From a checkpoint of a small mixture-of-experts model trained on Wikipedia.
Experts: 64 GELU neurons an expert, 8 picks a token, a softmax router, a shared expert of 128 neurons.
Training: a variant of SOAP for the experts, 272M tokens, 4155 steps.
Below are experts of layer 2 (counted from 0) of a mixture-of-experts language model. Rows are named up (a neuron's input weights, with its number) and show model dimensions 160-319. Each number is 128 + 32 x the weight over its row's rms, rounded and kept within 0 to 255. Numbers have three digits each.
Before each expert's rows: "mostly gets" lists some tokens that are sent to it at least half of the time. This comes from a sample of Wikipedia text that the model never trained on.

# expert 3
mostly gets: " play", " show", " series", " team", " club", " world"
up0:179072094104102158102164102131094112128133087100122148120162116094093101124094074134098143123073090115088131093141094173140190138121181114148105052118115145119077150133121114147075188148115144125185136121095110118107072101160115122201145140149142084184109107139127101108125130090105119180110131153146134124070140081122123081183147144083166142042116159124129109161129167176138162115165140153170158072177093173095113106112130138131108138157124139093136159094083105121111146111144070

# expert 51
mostly gets: " comm", " September ", "- M", " died", " Comm", " under the"
up0:145133129169164136112126179134088100112117085092073107153134158117117134130143162168089135106116145108190140155147051085166140112168189154135076100126132178118145136112129110086138167146094088164108134150091115123139159191091175102035125148088136163130106116113201106078092117173165083066115143135190150105052135155150122140085159108166159133122102131134113174123150145167098103120093114164155158145163139145126131148091196095130122106105169147159085150137142143107151124116114105

# expert 28
mostly gets: " New York", " First", " Royal", " London", " build", " Second"
up0:083142121162101087104066142097093166097130147097156093164100178106126131069141119133163124076155156102138131143104121047103116092159188160086099183087156176122134142132116119141130222117098083159090185088109144122104095109105092178125091170074136104182129132076134161086167131130170176113046105097110162135083112168176160123149109110067141098085130186150121150192165138173141075117120101136108122094096137178143132130029149158078153131156095121132079211131110107111126133079142226

# expert 26
mostly gets: "90", "88", "20", "87", "9", "86"
up0:189113135084144089085173123114138108155162121158149172121153057099134100063150109103114137169100117120083095207121107198105117084152192109074139135138188110100143135146096203146169088095156162079125097155098115136156180113156092152103125085114148136117163124096083180088127132099183114165090048148165129137148129171109154137138107185129122114123125140116079159105127167124138185176086092178183111198153138229128133134126107150185110125138158123144078143138157148149192094168053124

# expert 14
mostly gets: " show", " team", " series", " football", " club", " Council"
up0:160176167134106173171120092123161083063111148082140141207107121103158067157096151117146094067098088142170156138097106081108082197074117141126119111117085148151119155141167130124131152132186155098128098110144129173109103165121057131171170099100161088157110108149100113133150122134136145094101092108150130120097138154088132100086091084132144085117155087091116151140115070122129067142165169178189081138113116078114126135149102131181171132114170097109042138117124112120113151144167174

# expert 54
mostly gets: " comm", " (born ", "?", " died", " received", " each"
up0:156115088130110098201114146114131150159101155044113217105117104138111111155141118144163128148084096143123111131119091127120087159155105114107131125161106168111066089119143141145107108147119128120090201153133166155152097121102123152116130156142118130131132117148060152111174118134098078105066110146128167122162119168056109138135105142127096154193107164112143145094161134127101124161113103090130173120174103113098076108081093063144170128163073139177062087059118142118100111148142046

# expert 17
mostly gets: "% | ", " sh", " ad", " dist", " adv", "nd"
up0:203101148130089093181151083150191142090136098117153122114154088173087079106085103177099182103087131125166173114182166127128130078156089161144113136153130170071124135166112201142143175114165118057118180124123169079140113088141180200120094156157149139127157109067162096124124105138181171149147113160123169113095090120119119118105126085153137184130095147140153091131173102102141112085145175106136123134126131111145123140145110168141140093100128115155155182064078152124144144126108119

# expert 11
mostly gets: " Council", " three", " games", " points", "ures", " and "
up0:117111104148131086082103139053160137128084120129128132160104162101071100110194107177169143136141136097085154233149162146121129131151191151131122123133067142175171130126173172181094129143085163119148142113104118124106081032170139110130144138058094117085049074165114075165183104102114153172094106135110158131121118111085121090099158079093161177091129104082124143165095120159124157162147107075160143171141126128077144114146120126120112164068062115158127176140113147167125108113143079